python train.py --n_layer=11 --d_model=640 --n_experts=64 --experts_per_token=4 --d_expert=240 --d_shared_expert=0 --activation="silu" --moe_layers=[2, 3, 4, 5, 6, 7, 8, 9, 10] --n_empty_slots=32 --router_score="softmax" --normalize_top_k=false --routed_scale=4.9 --balance_loss=0.0083 --balance_bias=false --init_std_router=0.0392 --lr_router=0.00179 --vocab_size=32000 --norm="rmsnorm" --norm_eps=1e-06 --tie_embeddings=true --optimizer="muon" --lr=0.00962 --beta1=0.95 --grad_clip=2.0 --batch_tokens=131072 --seq_len=1024 --train_tokens=551900000 --steps=4211 --dataset="wikipedia_en"
Below are experts of layer 7 (counted from 0) of a mixture-of-experts language model. Rows are named router (the router's row for the expert), up (a neuron's input weights, with its number) and show model dimensions 0-127. Each number is 128 + 24 x the weight over its row's rms, rounded and kept within 0 to 255. Numbers have three digits each.
After each expert's rows: a language model's description of what the expert responds to; "gets" lists some tokens that make up at least twice as much of what it gets as of all text. This comes from a sample of Wikipedia text that the model never trained on. Tokens count by the router's weight.

# expert 29
router:116140111110093123107124160144092131165061138169128134148097098100129147125087166115134137154152130155155130124130134126121130099117141078124125115137142162145106154181147124076151112151119141120141123169153102126109151126122124083085095128162119126127162161141140138173118125139164171170143126131157173150136138140125137143101162154112109137125153141141146159092129145137114120104140
up0:120128081139112108166125111137122108138145118157145104164141150124142102110132170140137126106142122107127140153132110107116096121156147133136107123123166164183152147146120140129158159142140138136136154141166128113127128156134158150127078162130123161137138147075151140108135156165119156105136130111089111072091130164129100105096120166084134130190147111116094131133099125100137127076134
up1:115093155106169158114131096130142170123105101123173087145177114121094105134157131131147167130144134135103113110118128155111133082111101139139134154105190120103100100148120120144192150165116104163097158108149084084112125121150090136140103139111104076123132133114146155132146086089143152144108156124112130156160133146139119125167165122092127112144135105097111112165078126085104154143144
up2:121144134131134145104114148125178142074154135104121147149109123138138160134124087120159116096126145113143132184146149122181148155085106107136155116121087111113123139118122134166127089113135111129150120142100116146117141104110115126151145122125175136190137133135158129092156110113137124138109141125129141159150116163106117101165140187121095130086092118085089114115119102126106165130145
up3:132112115098159139152140127103115167165081117156091130121121169170146176160154142107130109164118072115148134110074115107126142158115070116142094110155174094127149146121131143149144108175129148117084050142131103105112132093151146098161141132132109168104133126153114076152124119141118121114121138183178108127122113110121103154113165127129121106110152148124146113143151129086180121136123
up4:151161150120151126130176105170137147094116134130146169149133122123138098144129138119144087112187159139151149130108129126086107153130135126111162133144101147106146135107114138131130102133122140092169155161123137123113133153113175125108090141156133098091122101112154118122161120151123180123128131107139101125117126121123109144109133157116123104088089100150119094159124117124087154126144
Description: Content words and suffixes in explanatory medical, legal or social prose, such as lack, blood, cannot, depend, plus infinitive to.
gets: " to", " of", " not", "ly", "ing", " hard"

# expert 31
router:146135093134141114178095178135102096110141117156113084114102132113155150089154116179137105149120179159092141176133124146163134095118140163124124130115143135097131102141104152113110142155077135116123120135108165134158149181168147145121136141170123106150158098122144131105131149140107143162163115133118117103094105120100141137131135126077101126129139107135134184114124091153136112108141
up0:158105115127139175130156128149130119144171093090157119141119109136110122087109176175121118123120112124148148146101128098122146115137162134115153119115137162097157129107148176145138149114140177126152136117157130131124093117146068102145082143141133145107106110133144138109158139085093080081143164137108131126089123087130112201102113134084129101130097121115120168129144121112118129109138
up1:178123136128126141134130120100141133171119157142128145113108131129128121144094153110165154133097087097122135117147111112117187131122149141128125115152141076120134104135131134091148082152135129170198126110199083128150165119113138151121129140106121098143119139106155160162130144083154141083174096128129123136179114137162169113111138132109110186118145111115123124159136113125110154123118
up2:103119127164123112093115152127116110146126142134112123116142150111102096140138142106112156115123045124114111137166125130159128121146122125110141157140095120153134128160110156110158103102115144118138129117102147129094110162125173185106143137097082199129107119154147143107125089126135117118163108121114106134147180136118113082110122166087140119108118123178126111159100174107123109120157
up3:110128118133129127147132156156178110145161172109131113110113123122145123144139110107158132147100147152151155106122142082129097113128077150124110142136146118104128138141128126182099101134141144115125133178102095115112133145108130176132087152122213127141139148165141139130158132129142079128103145150147087164072117150133134152116109113143087144096160090089123142120094109094130114180128
up4:130129119129091172180131135107128160146100156139119155132109110132118105137139158145151089155125146082165137133093120121067083115144115125152127148118131139099155150141147104127154118110130157109132102139119175110127131180129126160144151160138134116091124132120101153115161090117094150100129104139095127136100102129132146156118141129148101101098103144128112146171108161187078100093128
Description: Ordinal th and year ranges in century and lifespan dates (13th century, 1879–1947), plus Greek, Arabic and Cyrillic byte pieces.
gets: "th", " the", "–19", " 17", " 16", "–18"

# expert 53
router:125125149106133139103139135162128118128080088127149102156112133132166159070140086083094136108134128134126121129149161131090154094133161096136178118117160132137138128118128108088135121155122140124071146101113188127138152125104127138124125108100144152160117078101099120132083140119103153113102192104099133124089100113131121121119087097141115099118126124095140146095107112141102121105119
up0:139149137138182122117135133158119116113172143138136064174136152134133101095178121133123102126131121124118176119118143148091130176141126121184161116127150147145127121154137121124150107112100137134104149173148112113144105133128131121124108160149086113123181109086098092151122137183105130150094149147153161153159141129086144151113101104130109143173139113156125135120095137123119144128132
up1:166110143131161134156121100141130133071136137145144148124136175147133129151118114134122161153096166151148130051145135145056123101129164160142142175083138088097131134166136142134124192122137120117090138114139126158068141159119151124179134115130132142116119119106080138135116123096068111143167122102136166103137127115147119156110098102128136123115144153118144110169123134122108084118176
up2:148127110094103103116143111125129137147114089169186067082152132143080127102150108100156148109136153127100106131131171151191129181124079111114078069124108126159103101148156154200129136101119166119134110158157095141137124076114117117114148124122111166132157141143112091146148106120101116127125146112145173137156162134141165126164149119133148139146097088137165113117183163108176160087135
up3:100100065124113130128116145145094135125101122140102166113132146131131119162114126150109131148113173115087147084089110117117157149133120117107111157167131092149178153107161105141103132100167131150122119106132145153105148168108156159123145124118122141127136130142106118120100100121171092162140127140124094164143106138129101149143142124177139129105094103148141108115144142104169123164114
up4:090128116125137128133102116147111095128134124134131127129141180133136129117134103141080104139110105141127142161126143140156080160141069116135115162121153148135112142124132104120095158115110175128129153128134105128105172109134122119124122101140113112092156148157140094138119124139109158128154076152110112163126117102161115203125125137139169148105115160135146129108158118083093139126114
Description: Tokens in infobox or title lines: = heading markers, U.S. states and provinces after a town, aged, footballer, politician.
gets: " =", "age", " (", " politician", " football", "aged"

# expert 60
router:127098121167126129171125178107131128138122160109100141122137154126136135110139146125154164095116155092156134143118144128144151144098161123124103149135095148162144108118134142137138097155121078154107110104153153129177100144163109133101127105122099147118193175130069095128151133121111169183133111125108148138096135133142169123144156138097106125149100117125148165154124139147158131117143
up0:153116147091126103099113153112131146115137116119142133112125141103149135173124136117164135063087089110132110104128119128176140153089144120123172122097094146103110115114110120125148098136101104126121130117105156093161131090137155124191175149119148148093095111100104117130130120122138157121168111123122139119141133060106155116119102149131092138126159156143128116144146131121095167148130
up1:107134115180160117106133140118159125079149113108122168097110122132094142122113144091126138127086148106115158129110114118172119155112106085129157121084131117134111107136114151146127144102111148119127161130141088145133122140113162122116146153161123134130113112129142175112172130155093116131141133108115138092149120159135108129161158131123139116074112118143138092072083132140161123104092
up2:114151122141131157186102115121161125120149091120071113168137119126140143118134124130088129113082177114156110164122159152132112138124103130116119163100118151144109136096149100145136098152154116132143108160118106134140103179113120116136103128104105114106174132110113098123045146110070117095125152119117103126110156111150131172170087136068140100099126146158148117098099145135158076097108
up3:104107147143128131125131150094109161107102173141125141136134153139129167143158132149133191113123120149133167132094114078131102152116163100094114134158132081147095131129148153097110165155137132155126126135168114141152146121129135133143117083145114133110110158153167157110081098106130109089106161169102130104104159161140106141119101088125119136124119115116148089128141101141153076166174
up4:102106094165135136148156120125123139105161117136140127139110131155139097116137105064140118107100168120107129134123131117094096106141093103120129129149138151140129154171131130125139086095113105113154076171081125078164142114111128143109151112114092106098111086074127114080143146134147140125095122119113136120121145126130148126130143104081073116116156100070142135121116115160084154103112
Description: Field names and the colon after them in infoboxes and taxoboxes, such as Names:, Born, Phylum:, Location:, plus compass words North, South.
gets: ":", " P", " West", " W", " North", " South"

# expert 3
router:150135153081146136179161120157160131142158111116139116114152123126146128118179150172121095155135126152087098091156153127163151094094109086119108104122132118124101134158167121135135141156108120137144139127126143173140159158117168146129121105156168106112103163106157115163119082100104095146136110148169137094136176162139148097145147150160115130106117142134113130148151144154105136134127
up0:129110125106092113075127178126109144141099175133131138130149095168107139063137139135161157142074133151103085085148102122108095112112155143123113155105120129135126094149119130163106099138141167117115112117172148091167104146127125103105120092141130097108107123109131120110093132114109128132103122097143099125149104129165097137143149137154134114100094182098133126131109169151094116134117
up1:143138090133156132150155132079124133153113125127130137152073088149107129152131102144157121171130130160108141092104083162172137121145114148187068177156161127111106162091131133130104134114115075135127108150123135183149122138122111115149117140152096122164129121119148109113127124133136146107128122137187102162112145107127154159115132139149139151112106133117138100118134116112120147097148
up2:133082138119089141148114137093114131097118147153110108156124154146113102081096107156106118163132098101158129127085122112164142140046157132120148157130126129174097160128091148102093123134119185110152161138170149176154102124138141099123085077136131110112080127167111122107125106114130184158131151182124124143158144130126161159121137108142141090095188147149107132119111085171081138159141
up3:130102136155118116124137056141141144107143132135140120122120169130127146149091170122137145116082123142174128133091141137100144134153158144170100135137120146132149118151123149147158129140104173128111128118129147140155161163146096105127132130140125142115130110111114126123123101147162148129106113120149130122096115181133119151159051145122098094162076162092135155114088117120132126166155
up4:149130109095172113093100154107141115140131091099066135183121145141179078139103109101146083108163136120084144093172132072165153137111158084113099112091103101104109109138105097118129143140172130142103104127116136114120109138164162122156121156118134093143128121147098148174119110124131105128132155120162116152095090131152141159125136130101086130088117140102165128100100103100136121153119
Description: Column-header words and markdown separator rows in stats and election tables, such as Votes, ±%, Notes, Candidate, and the newline before |---|.
gets: "\n", " |", "---|---|---|---|", "|", "|---|---|", " %"

# expert 22
router:113131138157112141138136093165136166144118124126107153105091108151142086100098092091097121125104074103112097142140121118097126081109088125158083146121111176138098134113146115120134122204142145101166088128110124131111110133167139139173114136156095119140160108119148144140094129133143075118128120118114139124140097123099116146078134135143134076157135103137113125114085069156095099187128
up0:117099129082161106150106122175122123127157180126112103131082125136116151107113087143109156113169163118166111120165115137172063108131124128161144126136129151125147101112138166147142102105136176142109163158131119141092125158117117106138089148096157146115142136088095114135122132099136163110131149097125098127130142093160120146129134103128108150129150113152124124151157142138107152113129
up1:129093150137112128155137135156142126146127133129141155141111160114113109146119117142108060134103165138121154118156146100154104130117127140101100129115163130082140197144112118151147106136140126160163114148124143135124108162139133161121096134127131132132123080158110124111094166145134150126134108138152070104119122122121139146132093072132121156127078135154158160138102158146122132091091
up2:101104120103109125179116136155157120110116154116060080119122085123153162144088148131106133139111149111172132120119139093129137151140167155113110162151118166089154111115142109204129082124106145105172094125136126106123121128092100169117104125139162083104127127113135123167085137123100156106145151167144101126155134105110105069100113112139130099120145085135129147134108118089114114126113
up3:118151162116126139120118125127162144146117102109180124123117186120154126134102122169132168086107128113168120155104108147115152109127133108143115103146134085128115135158151115142126128133106109123110157152099108092085145122103130128162135116155123138139099098151104109137152131148145137115078161157114102151072142085129127116095084148095129134136103109139097120094170135172136105121136
up4:111117133117148113153096147109097119138094133149170149089145165134092137126121080111149118131149122128138144123168113151097123130123143104107158155142109160105115107115103165109118160157126127125168133129106111163130159122110103100115117166128130127130141092140124158152115096094119145118153118172127101102161131145126161116122070147130112137139141096132148140129140170153121096132128
Description: Line breaks ending wiki table rows or following section headings, plus pipes and football position codes FW, MF, DF, GK in sports rosters.
gets: "\n", "|", " \"", " FW", " DF", " MF"

# expert 56
router:128178104109124101110113101126142096148106109118150052140162126099157131110118114097106165094119157146093133127140133140137163109120117130155146105135112162090120116130090132137170122152148122159107142169118164178135158102134140124132107114088169135129127102130131134124135112152122131123095133135102100126124116115087146117085116104145127136112137105137159125111128126122095143148123
up0:109100126122149158117149152141106149130111080089094141149143135134125123138098122127115143117145146124085094141099134161144098166154115104138107140107104121116153145133155149126154115133119130152135178151128134153107132107176127053116110122138142117113143116181113150112182126118146169115134156174133177126158149124146106105116128073132129104131100134152095116137152110133139100129118
up1:151137134115089196119117135121137123094125087140125166167129104146116173147120117088095122058162126081129124103130130142140121133120134123108168118128174129148137130120135084133136115144122142175136125175153111108124122142092169116112110138124173133111129078057111099117109113119111175116115156115143146135114108121128129090127139178079168135119127166165143093136123126166135149118131
up2:125095153159144115140151175134145164138137132162101076149089131147117144138133157131127145156136109125109148144151123121105145127141103105187118120152128134096141157125132149105131138109154122113129115112182164141149112129137158137111115165119125141115100089119106181159112081077109087143167127137153121131095189145091104093087096144129108165058119126107138112123132108157098134118141
up3:124089135104107118150122168093115143146165117167111113146120137127146132125125106135122168119165127086124180109149136151087122142119132134147144121084133128117128109145137120147156090108118150125174113117115184143129113162150097163168117143100136097093092139099135115170144093108100155131114147187152124117091124164138086059159133092138114130173151125104123123117138125128155150127083
up4:115165159150113097154160126170149161101112107129121095088150122107108129110083105160153102106117127113146163143139162120134136120103158120152093098132140111168107146115106113148136094156158117146152132123185149105117111132141080078116130116142109122132109109140098095113117155119138158170145114150103122178140171131109137136123111113122100150095158103117130150163136161154106162082127
Description: Birth and death details at the start of biographies, e.g. born, dates inside parentheses, nationality and occupation words, and non-Latin name characters.
gets: "\n", " (", "born", " a", " American", ")"

# expert 8
router:154088171115145100121133147143135152104082129121105125125124100131136100114113088159166121132135128165124135126116093091103142144142121133144110139087145123116146117124129098098110123146116100091112120136100132106103121152142134140099136127140109075120133126113100078111092091132123173159148126125131134147120160158161126113115119112135134124104114132133106105084114142110124084117067
up0:158136144120134136145111123098123120140111135123076191121121182097131058118133098174092162154114093097145093113134142031112120127129100160125116135108147109129077118151154106123122136111197151159109120117096154136135116122118113093097129128130138171137128111144126125139099128128138125130121121130179128140128103113105149155111104106139157076123122127131098112111140075112137084082064
up1:167137118117157140128103181093154131127156123131085099150087120124102134121115085103129112125100110114104150125133121130119130137110106142093131128120156150138136142140142107104153119132079134114141121074114115151112108141088103117094139148120135092146125147124140129144163073120142124120186094152150116132150127125167091142140134071124109087155128137154138115130151101136155114113134
up2:092141132130111153145124101123094102125095117123111084165125116117128141092133116124165165135129104134168112152125120147127145138117163088127157130112144124111114109128109090121171153150073114130123110111093127099121193110164129202126107135106095133145115176137147171133109102107106102146117099147132174118147123117074098176128071133132116112115097129169125068123144129142151117132160
up3:159138109119163114124149146174135125171139086106126145147138117126138110170106087122171118077109128140166116130150126136128140142106135147127114158131108165143087108136161134165115158119128092157130081115136117092155135152149141108108106185148154137148125119102124145144080098143122114142157141151107106171131117138156121138149102080086106095156138141119154141158097099144083131124099
up4:135116102154173162143175118157106118115112157123140123129124148118089148108128129136106115099131120154111152144129083113152152135164150182165169110131139105131179140106137140118147118142125095148107109131118132135145145140111110157130143142151163116106160110126161121152120083091139146117071150092133121132132156125134167099072170121099118105082080103127115112137152127162135132157120
Description: Single capital letters and pieces of acronyms or model codes, often after a hyphen or parenthesis, e.g. HA-300, KBS, EDGE, B3.
gets: " A", "S", "B", " B", "A", " D"

# expert 62
router:149145104176109146170128131108088146144148165146123112174120086120125154142120180143168127176196100121121151126143136145073109146116141165138115126124113152132124154122136147148109113112099155119119118100116131158134131134124128102130143150086070102152141130150101112156110138162070139084176122113138148122141147137180152151126147135093148135151149140140133146124135141118144077120152
up0:154081125152157135201123127108109178141137128100153101153066152135136141136120145112138154130086162102126130102112125122180146142115135143164097170102104093132125054170119110129145138093133091143100125118121107132148119178135139102132136162151149161081176125081155126150142167124138130144155085131108118165117159136109156114136158113143113142121127093089101080140182128115183085132126
up1:179190143147100085108152137108135155093105099121189139164123176147116073138099164176120133154119180116157104098164139137062114125098136126105121135135151147122144112147137116116130085109134133090123123165135117135129150113125132110137098081122136143134097131094117164147144133117082129136168070113170159120143151154094114110134145099141131083091124139136187124064139112096144125132070
up2:110082156154126139127150129154142111130101124119137148155067127135126097149132123128151116141071088142129148093112128156136133151158142104101145133159107112125138137097099130134123136117128106157106135141138127109140135118173114120124095110149147110105107151079154119129098127150157102163103115123117120082145102126114150147130147131163103109112143147128124063128136099143143198129139
up3:141148109137135132160110114101124123135145126098144113159098123130149086160110143093091157115143167150100100132103149129133117120121148150110137134157109147137134165140100108126142110174103130126112129173151123157155141101155144121124154126093133138137120160126147142112150121117108085183145155072131115122123137149149145103107108131094110124109116140111154123109166143116085131107142
up4:098111119143131109102124125099102114121100114107137100127098118181108133150151096109097164124145125109124114140154142165126129150127131124119117127110106148106171138113104113174118160181082150125128117098106121159091103134110139177125111099111115123126127138186123142137089129149070095117103080116146142129077108141096127144129094113083145096107109109113103123145149169136104146144122
Description: Word-initial prefixes such as re, un, non, pre, dis, self, and hyphens joining compound words, e.g. red-orange, dual-path, Jean-Baptiste.
gets: "-", " re", " un", " \"", " de", " non"

# expert 24
router:110076127090172152149131148106106097103124134152167118166094114084157121108168141164119118137145138119129146128106141141174153146183158171115164135087078155140121110154157119158085123124128120112112114091106088105155176116180128146144147154132088141108141145154118148116155099126126130160158135128153154136172113115158130111117106143167127132169170102131137132075125122135101154142101
up0:128111084110113131125109150112142120147138153158128104123147175163148142196126144156161103134128097131163151166115087141158122119108130122181175126121135149151113142162159126102139126137146100156142166140156092174167121113126164148117101159141116099172157103163144138123172130121119173164118127135131119109150158074126110120122092141139110113131140130145121109155142142082141104126118
up1:090110175124170134175094130149128159132146100129117096128171107148129153168121128130115061141094145121135108134181126152112154130156105105102114184132099144134117096129146145188098098067126114145105137126136125145095139133112132163133168137130163096140157175097103129120120094107149144129087064156126138088104092162117154154145125118137094116133135116137143106142145117184111072144158
up2:089168100118128152097130112128171100105156133086132100127089096166133142105131157153134122120181124101131130109105127140082088109075110122102159133128124086094095118163115162106138134118080138107123151136119128109132130137114163168114115115159146118105147131129129129093137141140130115093114150099141118146102111150143110094165085103140161108116121159108070154121147132142118090167131
up3:126122122123122112083100161120137086144127126157092118111179119114094164150104127109134129104165151143117091097128136071114173112148161190144167081144111133144171143104088133150115141147180117118132121111121135126117063110161140136123162116141128104101124111131102135208123125103141139153135127089161130146135135145120136140149151143149092137132170118161128090101100115096150088147131
up4:121110092125156185112144118119116124107100119088153141134155113134103121125137107119126131100132145109059121148152149108123122109129141111133158106143098122100108160094151150127144107144101130069074122131105147122159130110156164107136152151127112117090132129113144114131118122079096157116088145118138122133120130159112124112117119150135125116130099105101088091104137109136152107116103
Description: The U of U.S. and US, brackets, pipes, underscores and line starts in tables, legal citations and chemical codes, such as etc.
gets: " U", "|", "\n", "U", "-", " United"

# expert 55
router:119150138108138140095126139137119099124126143107109102138152092121095120089168160114163124114130119088117099111098045122100126162117118170160118154136127124146149117138094105115158108136159122086095069073139146090127127145146121135072125137099118155100124157160072085122118159136132091124093098126111154108155143152115127109150111125094086120169147170143132141086181143138119089135131
up0:094125150156132142122131187117118119110139139147123094115123126152132153108115129107136114108139142113107131122135125112127130106096113128073101123122134135151089161129140083136177136100199150121137132145136098126154126113145104121126180152125093106132142137140128103107153155162109148098165119145148155125141098126148118149113134152154117140160092153109149162102138133113139129152127
up1:111146088076110113079150091154182110126103146112131146113127137095079112147140128138155113096084152162114127142139098134137102075137120147090109141121129144134129165150141148143110071117126122111159145146142135192138124195117117156129119117161123108099106118097094144106098149088120149111141141127152134112121100124104100181116157123127161129116090081122119118092130146144110099122148
up2:156131146123132122117108160125102170124169137176124116172142163148128124104145103139113134106171059155129140137107119116146050135109115189089127077134111174129155186152131146134109136116108088157143124141073135120106102157115165094126123127143121130160115111124146186128097115130147096123117116073144150086098121066139136159115147121150132122151164118096109120107133170138154119147116
up3:158193087142156171121171131123103129125148117152131117119090123114158117149146168137115147118127129174088146130134158156147149130127091147107156120088147092106106126080111109106123164086137123150079115142079125122066129098140095121152136149071100106165123162151097101118191155128144119097065117120126128121080151088131106149136123102159113149095169144134122113103138102135135153126104
up4:109121132158124135171135131141172098136154124139150115120140117146153106155141134104145123122114128150098089107115150111187132090133070152110127149132115118116131138071115136144115138135154133145120156125112123119103125134124141183116125094115093128141126132165132120126084193130170112122095171137122148117114097118103126160144165148138122123113110162142141144108092142107132152129131
Description: N, degree and minute marks in coordinates like 43°06′03″N, infobox field colons, and pieces of foreign names like de, la.
gets: "N", " ", " de", " N", "′", " Coordinates"

# expert 34
router:143124110105170145126158087173119111121165088151146113139133101112149124182130119124129136170137115110081132139160118075085134087146174075102132146122116161129106072077132145129122119160166087113124124143174147127100182105150144162145142134134117122117128139101187103101117122139151134139149114116110124141123100105112104103113112074161125140108157141104112154154130168189110141135114
up0:156137118096109149115119106102150129126122082125152165120128080091165128140142145139133118062162135105115145151139158158093124120123110104174118148138142110124139079104132152100143103127128139135150132118106126143117103129129105119106141177128133106082103134120172082118140133175151134147062073102151164114157151143125094091086142158112154135133103136134163109115122162157088155182137
up1:132122117170117134123148135135126121137141128165117106094159120094157150101121160105140135087121150112133139147150117109129116140138144072189131142130166144139146134103111141113149138124085126109105157149082114119108131152116112165148102122163120193120087104147186115120134138145130128147081094139134122132124132132093132118128137149126116140120133106111097109096113149140155122162169
up2:218104136103166130090131103106122112155134122117086174126142149103127170142104140130121106106146115135098123139122114116097116170131117132111130137137114108101114114133092150131109165099128145154154125166100109172123157108072083127121128165127128096110130118118101137154112145158135105101133175123121137151173117134138132126110190131125124101129150115132123128102135123088110137102131
up3:088086131151098178098138144119128098142177121113144126096117127148195137183100147141140163120144147154143130130125126116126110179087148149128098087147130112102144133114128130120124146129119136128112103101144100130139140111137152113102145125130119130115127141152139157115135131112137081163159113103160136119162124110111121119120110127099138119132097153107103177108146166159117145177124
up4:156147128107090123137179155110146095161119110103094143115129131122120136090114146137135147114128145169160127175120153185107120113113132158172123159136107101114118106131167197091104105119129135125142128116097105130113108128110116124153122150147148166081121088143127138149118132142126137134145188148177140140127135110116150168129142148141112135163132123122131126056158149150108149094151
Description: Prepositions and the, mostly of, for, in, at, to, often inside fixed titles like District Court for, Added to NRHP, University of.
gets: " of", " the", " at", " for", " in", " on"

# expert 9
router:120118099152150111116141110137125120086104127104112157116097141117124117101142161142094061132140148123082117134162153132155111148142125155149117175131094097147175118128139117100128108136119110116142089151112149160138092096100124130127181140104099076117127148145102141102163128137105097121103147154144132106128136149103150136093189126141118126120126121103096112148150118123136116155101
up0:129124080118131100091151124113128144160071158137117109121146112165158152146106138120097128151120112128150114101185129117130187112158135134164105150172128074107122122131119127155112146092129147123148130128127052126100105131087159170129137097126152125124112152100139136126149108115149106114108113182116115111103139132136114148146128145144114100097096097104129151106122165130138118114115
up1:096146118132131106109118167139094110151119129134119157153127118113110139124104127099127150135098086131134155154133087123085159147122127147152101156170131086100131114101093162145094129144126097186145124139124115126115125104153093114131121152141112149152121131116085126137113102083175127134152130188155149052096130120106127099102136100074134124105135129157090138119158160131122102139122
up2:107118145125141175129100124102127125129086133162127110127122134141154150136156146134116182139167141156118168154101134163119121178081158119123137111142142127155151133105128130140176157116119092162176149107147151149157142154124112148125104159161177116130144139143092119164122120138123135146124133096117105114138119136093075153119105075158117098110160147121149164150161145119119137130101
up3:172126103140113118069108117130143152113116086162086120148142153147146105092157122136133156126122141188155114141147127148136142124149116107149144110154170120140111145144099106149163108132123124101146142147145128123181111145109145116112164104137134062153134156138142112131151093131118132181116110123127155075101116102114114091125121140093112085113121091124084139127089112079176136153173
up4:123122140146130103094133110119149120081135116164139089106142120139112116128176153146123097148153176114099116098137145175120125176121112098149177103157113142129135144117153136110136127140054130133146135138142136136153135105161126138150107148112137135107171130126156134146132138096125175131119155137158150148122146142106111151121090106175148127156096090111099116087121123127148145118127
Description: Short abbreviations like St, Saint, Inc, Ltd, Vol, Pos, Dr, plus mid-word pieces of foreign surnames and titles in lists.
gets: " St", ".", " Saint", "St", " Team", "c"

# expert 16
router:134135113165157162137165165120084153117107125132117139134145142135171107117124144167131054160155087140084144159129109110157126102120091111121160162133134110133126127160135105131113131166139144148100136128092132172145119148119126120167145154114138103135129092128124138137126142079163125099099133134156108083143115084148146118118154139092165139126148106167101177114152095141125138114177
up0:098124133133113140117109128103141068163090177115153100105149143171130128119127082122106129122104128081132127130157087100151171132155158123178080140128135107121172176108118077170114107135133177141128149151141064122093139123111197104165133121116126103132109128103112152142142172146152088113147155118132136095109132078104085174176096143120148141101158142131108117123141116115120118139164
up1:153151105095118116118120127138140132082102099120092153133117161114172136147117145141149156125127114145112117113125150119095129118105150117168117127155124141141145082139131130106131121108129091140149109093123084111116135127166095154143113084100133143175139137088201156097118156127132147126101088131124086143133108086113125154110110102117111123155088131107134138137165148123150156146104
up2:118167093160105102102181095149179144099131117152150119138095137150112165122154127086120140119148154129145163115150104183073151132089118145113109101092137162135115129130100084111159133145123145147141118136109129131093135130131124128115122142066125118155114096131137076170153157162088130136144124119126144136111124136122137069135136131098108121151165112144125080125115139131133090144116
up3:106109157137157093090133142160182112154118143104146101120086099153164092145123083156162132118153126137134149098097150142121164132150082144118129144104081174123102168090141154125149120169125112110101100112122135175125163123150106122085115152163166113072152114160122094162129067131098103116086088131133104083115118102129156128077133098159124135103059138151139087151160091153112135152172
up4:105117088126085136063132116146165101126123148108142141106107126082155130141111135136153158092077129148192160116092142118126150112107142101146098167157113119150140152115083101147113102168132119105113161139145099104141117123109155087106134154134123116145132146108133126148129115167142103109137157120162125162139174114113148120131146117096134120148148114141135102160169127116090139152091
Description: Hyphen bullets, line breaks between infobox list items, and == or === heading markers, as in "- Born:", "- Games: 154", "==See also==".
gets: "-", "\n", "==", "===", "====", " ==="

# expert 50
router:148145125126123145118128108156098136126095173167109103122050139115139102153127168117146101119132134091139120122125149114156148132115105115161149151138133128088102132122134086132119132157083195116140095127122097102117102116144149117130130099165154106114079132127140097109134122139120095144179116113119114156121156158115136145101153170157136134123133137118136099125089096122094113137171
up0:119082125102128155103132106154145149112135112146084092107126128126141121137163132088127122124124113129145101138118108110118122181124126094110136130107157116132107178142121116153161170157117125141146134155142121119139116127136116139188144118169138111136136136152136137144151077077117150070156091116112162165067121120129129141142125125117122176105119140112131115154092144130104125142131
up1:163124099111133120081155119111116102171133116155139170116103123171106157100134150144125094107129135141186131129130161110114107112149158081132124138114166124158105130166132125130121131148117138095128133133137100121122125120145142158138156103176108138161113169125158124138124112163154095128110128115133144126123129114129142169138166110138107154127155117115120123129176126136106101152052
up2:139123165143094110139180086090095138133096084131129143138125105101162119095111134121133136139148165113155155098126157120106148111149136095115160148112146134115119153101151182145134116098133118141125166140132179151114168087112128102162138136149139136155146123096108134126105163161137115141088132140151101143107142153105134109073092112158096127144096075142132124096129132121138102100132
up3:153092136100140168100190106126113157182067134127145151120078139110168107143164128077117134092121113107103141118140096168075100108175128130144134160174162080091102124124155097149133111146184125110130103127132142161142105113123157125136138135137129123103090109140175118130170114148169126098076123155126123114162142118120166132118094078110112123116165115115116111080146190107090110181173
up4:167092098180173132112092132129141151098132123134162101149145094163152141120115159143120112136138105154154161089116135120136134127110137126135138142134140117121114099156150154130124114127206192128169160113119160124150116115122135140112089120080142112112107150117139143139118114137136107180104137108134136092172123138118110109112123145148086140103103118142150142148115153124131108133102
Description: Line breaks, == section heading markers ==, and | table separators, plus sentence-ending punctuation in plot summaries and episode lists.
gets: "\n", "==", " ==", "===", " ===", "\""

# expert 17
router:107150105119151107110118141154084085120138138104154106184126103101167146132149083145143110156102129157141128168157080123114139168143166094101089111137119151110130127093142132178132092102135112141155136127115114137105113132141140163109171155109137092133162142123180126135122106137111150156116144136126161147098108087156131126097129131163126160110155129121116153138112096107150157147136
up0:122098120170120127103135093138120141147121117160140104163145161106141127129167102114143138107094097111180120094141137126118156140111106077092126131153154089116118122155163096125101129135122164145148072100118168090134122138160157127107153084138172119116147125063131141121143142130126134066114105145184085165093102162167112118153125141172106163110090134131179169135161157112092131101144
up1:165132133145093139138145136134100167094170103141115141153121165145138128141175136165142124103179164128128128133147154084090129121089121150092099133125092098117141169111165104155097113113136144076081124123147135178138125087133115125137103145110101149118094135108092159134119163100144129174111137127139112143126142128101110142085144083140145120115146124111146129135116170170145136104112
up2:111130125144130134127156146113107137171131138133111103164148172136131085102098123116151160138130141139126119154133122163153148163121119123125138158135149181128108138113101110166127162106168108092116131105136165110137067143164114124139163075152109128125110126164102110138125152116096100081134097161122123138134138143180114115123116149110141153134067192101146082124140135150101157121158
up3:076124126148112071114105144156168127159123162134117120104143139112151156127111135165137135116107102136115122103071079133109127110121140070125137133122106164148136170131149118139113127126123126126119102126142145139094104126119149164149082138139120109129103122132143112126084117102139151145130107125148124144140154121132125118167088103105183115108116141132128129106103104102090116161143
up4:128124137146136135115136137139122121149128083084142114107152194122106133163143121131124179110108150128124123118115113108131175134126138156157097117098148124116113136099162155194120129120117141166130170122115126121121108110142099115139154139111137154114112160093157125132170157105122146146103077118125077140116129177124093134137140121120127127092121158137117129140122125135159103158093
Description: Prepositions heading a location or time phrase, such as east of, during, within, after, in, on a date.
gets: " in", " of", " on", " by", " from", " at"